Weights of a small mixture-of-experts language model, trained from scratch on English Wikipedia.
Training: a variant of Muon for the experts, 422M tokens.
Below are experts of layer 3 (counted from 0) of a mixture-of-experts language model. Rows are named router (the router's row for the expert), gate (a neuron's input weights, with its number), up (a neuron's input weights, with its number), down (a neuron's output weights, with its number) and show model dimensions 64-127. Each number is 128 + 24 x the weight over its row's rms, rounded and kept within 0 to 255. Numbers have three digits each.
Before each expert's rows: "comes after" lists some tokens at least twice as common just before its tokens as in all text; "comes before" lists some tokens at least twice as common just after its tokens as in all text. This comes from a sample of Wikipedia text that the model never trained on. Tokens count by the router's weight.

# expert 8
comes after: "s", "ed", "ing", "ation", "es", "ment"
comes before: " the", " a", " 19", " his", " an", " he"
router:151153119103106134171111118123112109141165120091128115127158130088155124116106113100141135119168128140157140145095088109129163168123120141141137117124183119130129130129106124116090111075154137
gate36:144148080127151152132130161163129133156135120112109138089146122106091083133152145105116093133138117124135171164144154106144152160159164139131119158156139151145172071109127100124112155133109146
up36:170111139118146111108152110125094135111141117103122134101166163129130132145148147105084100112151134096101126115168157091152129120092124085109125090118122101163098156155097123147114129122118153
down36:167144145144191104158091146099131140109100147134153153136119170144124138095094133140136189119146114166121119157130154155166147124123087142170124155111129120117123145138114121137142138167131120
gate37:100138163118102160094120132146096132132115071074136119126105130127146152140143145124108086107098131150146184130119134123120145135139124123103134092120093131121149139135125101145199119152142147
up37:111116094109089127125102110091138117128097150117111095178092104149141130129162092109158089143137122134148161135156093122146155162176119138102153166167122148114109101114109087123162125152127110
down37:140129110145149071172132150142108109120106120116132162096157151118112117135140112169157137112159115124105128147139128136076102143132112146117168118131150120144182145124117124101158113138110086
gate38:068127164134145118127117084130092110160125084144127106110085148132107086146149153127101116141136110172117126101125154104149112062119154105128089121111158141188150135137146124129120123181133120
up38:145142154139115161104159152175173151125137184131164139149171145142147085124117134116113102088075148112119104157113123114126097102126157120152137157118104156172100137143198161115094128123138140
down38:113094182129125146096164126121142154123130133167153130129127125137121084093139124093086137122105127153118134123095185123161131144171162109129118107108130163107092121159188118132106118125115084
gate39:125125119126104140127136144122126142157155134096071146128118151102132106160149090096148123128094103161176145134105068155143165085112138154135133124093149149157075150142155117120116117062144093
up39:123187123118087092117136122132128113193142133124127119134134101176121113144162139103132153119097163152101175118129153125167116145091150137140136164167116109131153145158105169157152169148100141
down39:158100116174175165104156091115100122126094083090156127125147103211139113144134140128106110117104145089160155109125164095149141141131071106118171162160135119109105128138149124151166166111118150
gate40:100139117098084100164115161102126090115141110095155132102163156084121134106114144132108125131146101128125187094163140092100108157114149124125144127123159139147114151120086110154136129126118147
up40:129138082096145144157114104124100150166156153155111132119135079097150108136130117123108129147131099087133140145150147115096097144158132134114136145142117082119133132113110115160125093091146158
down40:122078145137180121173134129138163117160122156114106156145122119118111164120122136144084126139109134124140104123150122104100128109172126116085140146157144100116187146129099154113188147140125153
gate41:118080093137159137100140173159118144163177131161126136140107161133139140113104119116129116137124133123120112130097099140095101138101181144137104117121134113140119198170185131137112144131120083
up41:155099141122132137139142132107125077176147142142147118089104159169113106096137137121165145102135106133104090144150134134100118163157171154169139125125128119156147096113142132110120127124105152
down41:123159105099122145085159137129131174152148131127092116121149132101147127088176118153106144160129143115158130111082130137116182090106140080142147164123128129136142165152137148123145121161121108
gate42:101132160074089153092117099098119140115107154186128137116112108075131110144114128114123153123151096134128115118111100114148076112115113141166125163156122099123134140156158127153124128081101132
up42:149115110136126128187152172118151144130110102104113144098183132114124104112157148199112104141160141126117126135145157137123134100112147117113116100145121102121113131103157148083111142188120142
down42:138155100112154108136133159147120128094141134123100176092120139169121081139120136086092109143092170148085110119098133128161168124132124059101125120116173121088128109129155085076109152141110126
gate43:185129111170157147104122113153149089110110131139143164106066121148132157101151113116127137178157134120136112151129140111168135148111144137128108115129171114124156154102170140129149131106132111
up43:140110142145137139104130123155151126104122100130132158176114106112087156074114149142112153137087100138137116146149109111150147105125149166172095140111124127124147137119149155071091126092153163
down43:097123122121115125119140109149135117188131141131147189153101128136155109130139128126116152149132153058116126119096194121161144119142167141144145106106123162172146156113157163161101151148112141
gate44:142144115087135145104153103121099115110129108114132125144126113180176109141152090108150116090158097180108180125105126147133161161073167093132149157163127111143147154135083136081106101138136135
up44:108109150114132153151113114128120146089152127146130162158145150119137120156146144093140147132133138131090126118115104174123126139155133109103151164150133120092161068130080124139117129119157164
down44:079138142131137134069125121174132195159112115114099118157152130129188158145148159141097104105136123160111153125174120151148183131108105187138138133115109132146143129138136127127149140094156161
gate45:121157091171155121114107111161131116124114106088120108112134110131123141071070136091125114109105122145145135096166113137149113126104140141121135112129069132126120142127163131118138107104190106
up45:099140120148101121150113095139128074085157123149083142136135142139144178149115144131106137126134136136165150137130133110135079107102129125123207124150101110121156152121160080133149104075171110
down45:081128150101103114140139185138131132105137118169129098161146097138077120144138154113120131125106115151110135174101154111155111151094130077132180166114105112072095068082139138151102129106154116
gate46:170100162142162089175167100167126139149121107101118100113154147140141114120110128148127138100125129165133123135139134119140090114132145107145142125098121143129174139117142153126112105123155125
up46:139122139143109130121106137095159137120145125108145099151151132115126102121143160144171116134130152138130155131106147075122108133125150126145089128158123086130096123168129069110090165133139108
down46:161112093105124127135093115071155109116145164122124107163123116111092093120117139124112119147133093078113105127065116106131132108097161155109106136148075111116112147164119119116122128084157120
gate47:125118093105130132141126130146159072150159128058171154087153112114144141102132106143108125104078112131109128131096098128105120115121146134131115127122104106150168104086101163117098093112125150
up47:107108126148123098138114083136112109090103138149161142093134131140157119092125155111148141146097148105101154091090123142136122145134131154136129101129147110116086124113160093092131176134166131
down47:131131103137076116182107126133099137116102095156096105099113113138111159170141096090123131160159147167122131117071103115109145165111070174130130093124125104112142121092112108085122154148131124
gate48:108117107135114126161114149150152147142170141158091136146130121128159127095150087101134157074122137132126127132132147124175104155121116154135146142141117078124102161120128147114116071123115128
up48:119094139137124020147151109110123079138117135102129140153076090146089126129152140129116109133154121140114115129144175120105154124122139142125100126111086112120144139152132159090137103103093132
down48:121131149144114150123107173136117175103125136130129140108108083116088121108094189084117096097108093131129128148126095119172111128116116102150172123129140130137122120128166102141156118155146079
gate49:157101204106176132113111084114159138109129107131098169094155111152157134136161118095149154107123096113157132128128119101134159100127149121108166077193137089126104122109167119128139140107115118
up49:099104116115165122139137139132147124162133086085136142127127118107120128127150126166145144119098144129106159095143124137091152149102131115121110137150109117141127084076166113146128152120175141
down49:157108141136156175089120128121162101126150147109122136092110132076153139137139082122143107115109090137135139139116130127112130121123141141160128129113147065102110157163143110153098098145165137
gate50:098135139136109094114140184163116118126117116104115173145115093127153158124098125161178110103139117159140144135132143151152172126161118139115144140104137090168114139137136120161145129088081098
up50:147174113111075104121120140093157153163106140106105160121125136145146137153135129107098106106132133177127148160099155110115164134137104172137117148122146114097125141156131172136131114098096118
down50:140104128093162152120147115138134114114100074150149111120166108112137138140146125125110143135191149116119109134086148128147085130105148113149099127150122134143129155094132133125125131089184114
gate51:164148093154156109080165122117196155121122134105112138140083104109163138123201127146125123102141100132104167143134140140093132131096136171127094088141103138084154161138137101120113137115090132
up51:133109134159109095142145104134087146077127129151094144144131135107147131173085126131100118161137144121147118107104143148105144160173105110122087139114129145141124148162145081109138107147116088
down51:087119125138154125147128107099105071160133105100161135132116107133118101121134113142180141143135178135132135118163113152153134134147127160143177109085155125113136121155082168130139146130179113
gate52:075081109141123156129118150136135085118097148093104094106156099152120168132116138109130108132127131094203137108094138158103109143135140111141063129147147118123175161100105100106098153110093135
up52:141110136153145145161160152142100102108145110131167134085132139141095109153091129117122121098138114135120083108136101167126128084140133108193113152119113083141137134128082117126122115079152116
down52:135142087106159110126102111127112163141116128141103135118174102143077111091132146129136172180139144106137132137094127134121128132155173125158182126128169154068087113101145128147115144155105123
gate53:170116096116145095155144147145170135113174110153122173106136108097113040143136177113126113157097161148149132116124129125106122112117097137115104139123136125137133134115127100113094103164098148
up53:079126081097155134129155122080145160142135079114128138089115135107120141126166136130146164116106102105092080152124145134145155128119159106117136094125133103124106094130157129132091132109096127
down53:098136154184178159150128143139120106124135106102137137104097159163093133096116176098155143154146091134135120103092124146120113139140104092150130137148135116117158127121134149133114155147108108
gate54:135124115093128149094153100103117097165129145074067083110107116126125135105164078149126137164157120160107098089115161121121110135156167116129090117153113104117164122154143131096160103139145132
up54:128146138123118150154120163094110116127131102121106202126099111144135135142096104082135166078128157146134126140103139136110093126154104145087075130130113117150138113134134116128155148090148152
down54:114183093143135131175131115094131120110118120120146145143145096135115149145089129117119188111145145150106148092133156077176153164129155154110124149139089126124104128150093111132145148102130125
gate55:126107116149153092186141077142132154169097165142139138157189106093128090125135090146110148106130126126142094117112113158144080121128186105100101154139132142109081092099118123121139126155104131
up55:100176121099133138131125142101156069129130113125145145106100154107137141158120113133089129177129139113120117127155128154124138145092094129153124148115084127135159093122146118138151078117139091
down55:176143110136097126151150171117106183100142137159129171128113153076123172133151132114101130116145139119140159126166156171145118129175152104098172116111160119147148121129171155158128137151119146
gate56:140122147142106100111129131135139158111114121109159166127168088145126152137133121134084128109157141135090117134109088130109135130140155090146133148141154110144132134133077088163107138154149132
up56:135117146102139151133109130119122166164102104098162125119158116131105158177174179113099108085118143123125157160167118160109098147134105103143099120116106130115079117131138135138115138103154138
down56:123142155083139144118098067138133116122141141170111116155126108150062154110149123099075146139127122116159149081121117120153140121160114128131100136118105114156144134098147175167159114121150157
gate57:113085099100110166116125122164138122141134132113117127154106110137090166105129128100144095142153150158172094192150104114099156105112133125089086110173129110128105158125111100112096136144107128
up57:127141121137137175119133115157116141114146132106073125148120142089124137134192129111141115158158100114102121193161117126095132103123094109087115103134185114143154086120170095133091097118164113
down57:147147158144137111096122127178145150158138125073115131129158152092097101159132100146107091086105141080106155127163126155115135137108149112072124091081143138117122073130165093115134123103136117

# expert 14
comes after: " |", " 19", ";", ".", "|", " 18"
comes before: " |", ".", ",", ";", ")", "–"
router:166153119121135176096102148087129092133148140114091167094142138087131132105125113147164094161145126121162067127102125137158123110121106117147133093143134121167118140100112132143121105103119118
gate4:111160123134083158102104117091182092175159096128139178131134132110110099173132102150119124137130159165144120142122169075136183161134145141172102085147158108136118137194135140163138164105148151
up4:168138146097113124135122087128067126110122190141124093087141121124100107090144117094099170141109171137127126134100091111189130143153087127141117119119138113144148122115115161078108167110129114
down4:111132121118136151159127111145113124146145187124117136083121116132145145137071160065172150088141162151127124121121103103113109160093131075131129145139129155111174115135112118140173159146142079
gate5:123156116133172086131108094126115111140132167128125154130072077102146145142106129154102165104143143152112116143143121118155127146148163134113091106162143110095135115115125122080127105137164113
up5:074151139178134107134126139117133167126132112103144101125160137125115176144153131116123137132114138091152149143088144110136153138137147100108124159124130111121146120151119092112128126088113105
down5:103106122102124111148124117119171192114129110131142120131141178110119109123093154091181074111138094151134135155088096061139118139096127123135118161120103131132126138104158100110121125135125134
gate6:112114093092118105134105112136097083148107086154140131115150104082118149134115117158130105125168106088150119136107114177105136109142099101136168083145111107107095132131160133132152134091126163
up6:124118110122143132114155083098141155094134171129087079152093139160156115140134143111089165137143124120157154098124125120128139096144144140101111136127116133102134128128143123137125114128134118
down6:165176121165121082138140143079106152138111129118105103131135136080106107092147176089154116117102135155115104146131103118129156150115142133133129140127141174110148110129106158116181107123134134
gate7:111119102118167143134127160127119130127184140103093100111135147123149129141138116136125160155120122129127115154144111121159148120072085134115141108145110088191129143112135133076150115142161112
up7:172127131078090103077111080129126135096134122152140136099155135116145118126122111132128134092120128104117145111117151081178093114126149109146144113132130134114139140108146118166142105109118132
down7:175128157084122087088095136116104111135123130150166132085145155128171201091092139116135141093167118140104137159129164098162129175129152116122132132096145110123135139155135116143140097096104110
gate8:144143100113132108104118148150121151102123145147129123103122122163087136139102082126157107158115150154147072114134145112144142096109169127173122100159127120145136083166121131148094142112106119
up8:108132085084101165089126129108113145109096093134144146139140161120116126150127126124107135131134117144137133122154094142171151101101136102143132147091126100099157133071144088087187087130163135
down8:064094098124122133129121136102125114097120149170157124112082136103110108143138165158077142166115156152115150119156146112161073123093144127131113104145124132128110112141121091134108102130137134
gate9:087118111094140129117155174142153111130140094134139143114106134125118119112105188145091142145120104113146088119122088118128101129112148156109133128117111164120106154156128116133118120113123118
up9:092140150099093156112130115117107097104114154095113176132078127095159143155075120157112115117129082141121096130122113068087157098150162135181075128130110107102102132116138140123114116127131152
down9:143156099058150153118135099099144111136114173122116121101138160131120162147134145157123147080171140107097140166155154181133128117107095096109112116149158127148120091125161126141131101095141119
gate10:135134106107130125111101072128094159133121190163145136130131106121126135135102128138116152189193113146117101173125146130162119141152110108103132112165144104091124145141121136095176154131113144
up10:108129121118148134129094125132192075112149155145129194132135095108123125152130166144181113141164145141123124150140120142100105108141126114132134088085120139094179118136156154122131114182167144
down10:168131104122122157110184092153085109147115159133129109145128195141120110130125108169116163129147090130138175156113126145123130128121146151119143166161143104121116113146109123123140155061119137
gate11:128120145145106106137102140102089133136153103139116140121147101125104118155111151159135162096136167125170157132110089115144120140122136128133168114121116108080175092129094135130124122110107139
up11:090116135148100104117135109116126112147114131151128095149102122119154111116165122118114094118136099124152115128124078140153103119136165182119126141152134087113152115132095129114170134123143180
down11:141158077118136141120071100160103160153135108133098084145118168149092113099129110149132149132160142143152141131098102121095130125106134136101096063091150132171140069086106162122112144131119117
gate12:145085160152158135123103160168136132115150169108163127077138104103131119117122107139135111108123079112136119114135118131131114120163131165134125101126137128175122114121114131145067137124158112
up12:134141134158116095080135101081108097150124129124163147134119143146104131160121118161100124130157118125144147131192161127099147146125103142146154126090144086127152179113114121122113123128096096
down12:151123105111125125136111095077169134142131134110057111133115173082104077153102130125102159120125120116151137091128128098138088098106143156143147155087142093143126155132141139133158136160152118
gate13:117158145179155131169094154145131133139116142147140113108082123103135137115164142166125151129118170172140097127112089157135150153139104119086139096141145108100098112100164121156104138158122131
up13:152110172121117100139122151115158152128119148146081089144132164149138119136131180115118168091114140141115095133150143121146145129121126094157164147161126136151131100143159163105157182166126135
down13:149146128171143120164090126161144134105132117137114065100104096135089112119084143127156174118156148148127098100101134173110134130152152159146121101175126116142155130105151118131151101142120152
gate14:159136120118135130117079164146180115121124167112156149183153119119125141118143099178131117175169127112099133142073115103095133144091129135133122162123072129115148111162110126138133126123110080
up14:154148130127153161078124156087161104116134120149136149131120155138138131158157095092116121176127131139103129145141150094126093127117133133128110151069085155164125134127149117143090196135140168
down14:116139140132097153165168102111118138149113115162082115156114160173105142132131154115156169125103162147152140156113135136148131126143176129134099109150114098129085131122123154115132097100093131
gate15:104087135143115105064114112133165151119115125158121168132135138099128112149113117133151105099143182109119114063131119132099152141152123133107102100125124079135145134112143120141136147117115139
up15:176155123083140161096133136120125102099134120135082087112157134131092140120114152114113107123097085117139096103167147090124112121119108125119082125106136123117171093123136120170108195133138170
down15:103144177129112133142151128134156123133159147116113130143150145144110149104104152117115133122116138174099150119132130096099163184123124130151132157145128147143136061127158127062122126082109126
gate16:128111143170139150080150101124144087108128122094135146148133099157135144134068096099141123121071113131113128110115125101148155154136083120080119135185131121167123142164142157093174142124142115
up16:143103150106117090112159113105135112146115092147187147107181128082180099154138139167161146147127149094136123125161088101156113148137150094156133135166137127105141129133164136139145130145114138
down16:125140133143120143120107141130120130108131152113118080212091130134068143139087098132121138137118116152129082121099102108125172143123100123123159144128111105147145083118181094121133163155188139
gate17:133144120125152145098112080116122157143113167152185126095153146091125116095104141129092125142116149147128083114131095141180097120142094159154117131147146095131091093111175119116128103125124129
up17:131121156143126152160161158146121140119111100147113118098128137092148095159116121138121051133109101125139120120134129153145118120105129105163128132137115087171159145124143173123186144127113145
down17:132094144137134131102145134147127074138094141190169124117116140116111123159091131139138085085129123124117171122088137134144112160097097176099096137080165090137112135082150124080118090115110077
gate18:112169105144125091106107109143107064156119058129091114140165134137100128134118137098133091133111131127146157148149093096157066142116109142117113116155154090085126135116102113114116142163095117
up18:092179119100125158151158119152118095097090109113128136128154106151143161136077145098133119149152106167142123110139138096133173125097116122105113122129159142145116145155114139119108125120113142
down18:137117163092126142145096140113093128129123114086076132101094110092133126143116128142123102133077142169120119127142162096102125096160107117119120063177136145151121122130095118164123119132071146
gate19:114145139149145136153139095143128146126176126127175132107158143119128135142134099112119173126141135130195145112096114149124156142158125150114115170095140071114109085120105127152099100111159096
up19:128121128142116074091100138145128079108116082157146136093109131131097125161127151125101137128118101154120155101147088069158174137154143095145141125130140129132089150120124164144149170126086105
down19:105123130120102139144078121151105069159111143162138137152095112137105134126127122132097117080149112145138141150146134131106088138135124133091130144111131128092143128125134169176133143107128152
gate20:106107120137130092122107140120143104089142156157131134094124107139105151165132093074085116117129087140152110134117129135133105133151137174128122113092119172142122116114108164157116116151108118
up20:157120105157104151057106128076151137137113116133125118150185134104093107139155156100128124096118083111076166131085126121146148088111141163140159114160129144166106155123109139102181130138094121
down20:094142128109109161140171161130078100115093156138118187149111113105135138113113112129133113146125155100126136098152103141127142110149121149166152089140114102148119154124104137106138151114140149
gate21:103152109158094128111094108147127146125127109120111124156143147134143120136133141146122131119177102133147094095138102129139117149073149131161157128163109135164144100119124152118092135143110109
up21:084133104109101125116140150191131117137146131146116157139128136131091155122168169151133124157124153134111116137122117154069092155086142122139130151136148081135118115104139142103108104092126110
down21:146154180144109143104129124057101131103111155167129134117140139146103131141103136142135173157142111110122113148127139091148096081117117139104133079150138093140121107126077115153139187112142159
gate22:129158142113109146130134120138102119115134108115106157117116135125087101124124137109128124088102152142139162130084085106119119162147165143145122152126108130125131135108142108137119184129158165
up22:150146146125121111124115112105130151098123094157134121189154117131098162065125154129126121140181128156150151133114138148162149151128126080105134108121129110131127165138138195148140125116114124
down22:171154087164209125107121097095163141101121132139085126127136117107139109123150157140134129149130112098150112139145133107067118156100135136127104143126150144100138156097121108103203142131199126
gate23:143131096105106111115121137109107125118127135131135110145074151119133138116138149103129156150159157135128136115095098127093091108126145153138131142112173098128087126148146138117159091124140129
up23:185133117092133128109054104140111096131060137174121102143115098150126156111148182133161105123132163158144100124105101139146103120112091113168157154105149080152129144174130115093134122133128127
down23:128147171152115154124101143137135093149055131140120089081131102119140161093114144110101130130128112126121100138072141169132144151158134139149157139114141109136101100127138157108167106095125115
gate24:134079109107156124079114176184116162149151135116164135083126115126120127108092118138108132102132125090122116096136085158101121144149091130112132148135155103145114167147090129142096147135123153
up24:117117120138139128129084118144129124106150101104102098148145133143122109121132122146150111114112162118106140135153143131133126148127133130112173160143125105139154144124117098105147116090132154
down24:147151151122093118152099121121097081124124098159141104132141143118134093176152123118162156098117145150091120139125167155123147114127163119126119089131153146100125112110124130083105166130095151
gate25:168163128119184122112084155096091105097142089128126113112104132096137105143128137112121119119096087100145088193105100152081113110145147103127138178142120124130177117113114139154113132180142136
up25:118114131124116151103147117174158137122088152098115085117136129132163125152138140115125106152138124138120150056120159121181106150147117144135120122101128165154086159150132139114122116093124114
down25:138109158102146128135135149107162104192131116153152177166194148083127125097152131143138129138160106119122132106117119089162130139121087104107157145100105126121155132163153116113141122106121100

# expert 12
comes after: "\n", ".", " |", ")", "==", "==="
comes before: "\n", "-", "|", " The", "==", "The"
router:132144099155154120130114114115170111142129134125098094102142152116106134107110113119147111115146152130162092115122095114191102145120159106146161126150148147108132173115129137146116098104156140
gate4:144159110127107113149108104130132117112108173128152095074140083139099155147092160087154144140120124161128139120103127161160148101113158102096110142085140180130103139121117128101142144133142137
up4:131124119163134088124118135134109139130183133136146143129128110155086109117163119074139110152134122142134162151149105080171120119144112169146107078099095185092110128069162076136125110114124108
down4:152133090097131138096174133199113127116147155160134123107113132159167128109097142120131096137087100125148086160172135121146109142165119113116130095121131125099151131134138094105149123144137110
gate5:161133110148096128125149108125157165144121150176172091163133141106135116135167129130123131112126093133164121121121166094167129147124159094091110122121125126139096138088138171170156111131141102
up5:108144129142138138114122133112114116140136117133093135126129145124136137125145156137117152157134161154117155182141090120132085176134115144105150096133085109158166143107088119101134094071143171
down5:104137123102142103129079136128128112142174089135100113103103082114154068141142090159152120149124120117157167106150086134127148144137133113142086134130167081174141134117118111134113126091131145
gate6:129156121113155133146134176115125111093073100159120124195149132116119108087128149100129120130133134133123126120128152111127110095072133127140133122131085133081160146159124109166083157112140154
up6:118130093099141118137123129090116095153113151127147121145113112143083122152162151131163117142146173149123086105165084125115073112064154129101150124165143154107164119099144149124100136108170138
down6:115187148138125141146139103127126115146153118076125115133163151172135133118154091147115137135143159121105131115118138131155136144116126113156154119197132105153089122102118116160101135107126172
gate7:134109107128116147133119105139083120131092166128093133176169142119076077147124147113111121149132129113111149083067090083140096098146140117087118128130121118122105159121140126108143123137133152
up7:131144137142140128132121080156158135137142089115093137118141112128123191129116168143109148131170110145105126111109093102121122127125133146124112096141114093144128129152170114100143144081128101
down7:141132116147154112155147136142125139166075123164128122124149150111142101129137168122120135159119160136065149112146112126125097125098114164073117115110105109116121164114094111138106136174120106
gate8:164090114135126176148105092137153143079167132141161078110128098151146127138112130113114153125093100092121116107135134125139106110123110114105144126108148123125132108108183086113131093122156111
up8:146136125144152098140115105098091145156121121123159161092144127036133119124086140143145119111124128161157136134150102128119138117132138140164150156119142124162109166133164152143121170125150126
down8:165134118120139140116129142089163151125142134125141116141115155112102113134135095110120140117050117106125178111122104106115124111119146129162161161160118128131108110098156093127150135097137114
gate9:141137141116048071105122078152093128156135102118120080083128103137124115134142114149118122154158148134119130126110073141109115108144168095140097135130089125133103121114102139121116104149144181
up9:149110146166070161104167116109134149111096109161116126121109142135143094125127143128153097100097116119150117129133125133089143102153148110152102090129062146158119154136130129148137142142148125
down9:088115123136133134142125130156099133101153167168120133165141120159123122137134127112140111120145135138168175121120100177127122133173106090151145094095132120116134138140121124094134104137178138
gate10:124159149177141099129133143127172106138141161145110093155160099100127084118130124177152142141137106142127107101132134143100155098073169138129148092134093131133143121117131151146113145147137141
up10:130146149171111130116102130070156134130097136110147103166118114090156159128125110106152087141114122124095108117153111140089089113134114101123102103083082139114122174120106109127106158144121160
down10:126123109136110121133124131117111143150112122132173140154145190120157190110109113112131160105126114128093108134095152121162118130144155126093128150155189107088094148120120096116091120110132117
gate11:071141112123116118130166137123149121147087167123090128140117154136130169143148154141145126192187116137156118134146131094137176136150112093118117154136182154154138149126116149141126127082138166
up11:168147147114162096112146130118123098059149139158143118122134118109136119150107141161135143134100100124116138132135117120130119151190105095092118131098124129149145137140109140138100131134124094
down11:130168127118145110141132139128131156149106120127157104145135115122158148132086130139131138145118186130179128124096103102136109121152145107135095168133128116176128129112105137117099132148079139
gate12:150120160134156149091172139128147110125120115130099116163105147081129124109102135122094124124138152076154113125086080098160118116134125108145141124122153162090080132110122133079155109102126106
up12:153114104099157144074104145113190095119122117098108141157129134090107121131121177104137166139131124136138112157118137131106144127150126128132093161104159116108109125133155111115082101103145093
down12:143135107155133165118137158126153151148148118157151113118192182126126110159141112145135162080118129109165115143119099137133125080093103154120189145139127102107103138121108158107168102111138098
gate13:128140115140128133110097112094165177174081136082116118138116137157126152117124134139113151110156131085177088135123098123154071144140129102128139150169096114161120121125108119097091139111152139
up13:119103127144108074137121110146170132120124131096140118123124140149127112172156157154124108131121088145131115175148086115119129075150133139111150136119132120152110144114138139104161129118093113
down13:137118122114136097107141136134146178151150106158124112159125152129100125136146147136126081143190162165107097086132147134122109129155105130121107120123084109130093138133096132106118121125111130
gate14:127134093116131122088134137144174131132107119136119048134115126126130103127134130144172145104122108136156105112131107119154138151132158111153146080087123117150116165099181157092085114130171146
up14:133157152126098126123126165138142104151124109099117130101125119136145086155141171127113146130175123126128135127120091095196132100182127137163117150107120150110141110107134171163157133094101094
down14:117156127133116141108146133113089114146090168139129096124159113114070133101104066157147140139144130133090121153143122134157120082135123124176177136144107123126131123135130148148117107109088122
gate15:134086116106107137134123074192113177150172133105111125116160176110149152135150141120129157092124123119134103103092083147157091152124167140146156153125116152141120159109119162088120156104121159
up15:153085108101109146155121151123109177162149121130125118127123114105112126142126085107139134118136162106106143125151134110087156123124146058124107143127110133138143158113109111078127137113086118
down15:154110111120142129098107158127093140154096110103109150166108139105075133118122111134098112125148129109118131151174154111094155120141136107131141101121155138131126160155127107141097113132104106
gate16:148177169098132133135108163123141094140139124116139119115095149162124121117153112111119127177124105176163145131126162134153143124140160123143128096121117127128174117148128120143156174109171134
up16:127157131102143130110125094151158142113138107147135108164114112133140150151146094115145166098132129152095137135076129131175113108150119171131142105124140082137179147150154149102180137139100131
down16:149133159145090132098102127109134139130112089138167122142139134097145149161124094121111111114087123136108116150124088102127113159149110104181165117159120117135094126149100132153177146116084136
gate17:122100114121126134109100154126138145128160098162121144150117190114134095135089082110132137139166117154193091122167118143140115160088112093140119103130144148119120132114176162149094069175135160
up17:089157120100093138125116121141126131089116103098121128131143153139154090115131167091110100151097137125127116142097147150085145148151149068141148098095112149148141155143122118118150148182155138
down17:122138137138125114111143091117104169123154112107092124082118139125167127148097116138127125131127175123115153132124145144141129129134100119117130095132124095101102151117141161130193089152171175
gate18:152160093118138112083117127138150116152093118113142114087117106123163169094175122155139096140108124136138126178133108119108121126114146090150158098106120113110147092135168127098142102125090143
up18:121111133135147159133090125087139089144137113126144070099114126107140138163128134116178114169156105153098102139090162133092170149144100158158146136126110145104083151166082112139116130167107129
down18:119178127137161132153157113115116105154146100150130113083099185082165110110185094182119130146120129134127131174130109148166124112111118071135162090097120108145106117152143118148119112155131106
gate19:131115083140169137083137132157136123157143150093137080116122156183120131069111119158125132183116116108128145122131119119152141127154124137108119141125158094134111166117145087132155145109134099
up19:114097111118139114111149105108154096139159137107140132102120120123148185130127118154097151171105130094106116133112131047142092142105089085111127163119132119108138134149127141143109105145102152
down19:133135089126111126151177140095132181104139165148120117127142141145156135127135100107139115142166112115101145085171126122114098131176106157161126122113122097138140121101088135101164121102122094
gate20:123105126161140147117148175126117123123131102116084107122115137102153113106136147142149145065129141112157123117161138109140095103156126088132092135128140108137065150131100070143128119094140152
up20:116142117057132130094149128118103180171090130166118129121107098147064116122108122136142130153135136159128136128153079138120127135095086160108109133118136123141149103141127160147173134144126132
down20:099154142096087137165133110118134135154123129161102101115164075150098113161095163160116123146120070142119134102137088131140147132135118141143148149172131145138110167160096129197146170143082143
gate21:106132124116128157133115097113143138129113070139110107106088105130132155148095106123044154194143131090131120082109141111167095138156112144142104128147144155139163139121115121144148097120114102
up21:113154137137096119128170080126107145097134184108126106120143135114140144112108144111121087150099160129086113127110172152169118091143155136156174117074126099126086078119101101115105162139151107
down21:174127161106165081090122167134130094127126114126084105168174093105172127114136155134145128140130166129091149154159115182142120122158129111146123148150142071119111106107103116140108098166147080
gate22:140134138124085121117115121101137117086145135136131117179107184149114127111126106092139114134125077165143114122059109152144076103157116113093160151130154176141157142120148148130109148131123080
up22:119139116123135114122175140148140123094122102151188104124098159119179124137143132179115171171094124128153142121140120131123077138135134128159132142093148109144089056074171104127115110131110116
down22:164120144129119128143145064131140128070136126109143160147168114081106107108135141126180082105131120112119124127141129126150144114164112128138131123132091104147133134159131158109097154137100116
gate23:140090124153157147128129123091124178154147082107080099138100137108143119119091137145161137107148069086128146131109102138129112147139088125099131117096135117112160106087142124128109141123125084
up23:133118097147126143134121120109153134120152169143148141134141156134097121121129138097113104102128149139104140176159140108115101130153120141143080138134111121102078155118126110090163111136145109
down23:073170114106084100137125091099125136098162169121121142198102163157111165154158121120158129150110119136144124138151152138158143091147143118153120125148141104101094152122104135100128103098140110
gate24:151123134122139100151111121076060154117144118163157134130113119081099173128128113145108148167125124116126126104096103108102120156151142121133107170168123098105106101173145079166123070115133142
up24:115107137102094111154157164141095098110158139153136147138155129123139127118132116121094141172136160102161153132165143130116106171107090106106144155155175139102146081069151112157193131153114154
down24:132094152150147128151133127123093113124086135101168160141139124133108129156158133140110175153113144129141155156142128086119104148113171109098119101094137154157127109138117104145135093099138152
gate25:119127119130100116166087078102165136163149145098136130082118185147149113127106149100115100102151138111131120138136116103103110125129153101180165144183099145137129151145122141126095127103116171
up25:176113112157146091111158165150099072118060133123088151133142113100158110152131141146119137101150170168115166128109112136137155151101122115174142136174083103140126102128147113113137123142125123
down25:174132149162099123111147146153101135108127128136103112119128149132145120141119151137094139141141127133131106107111134067134189098102133123138101163128136122165117135132098097100072114158142144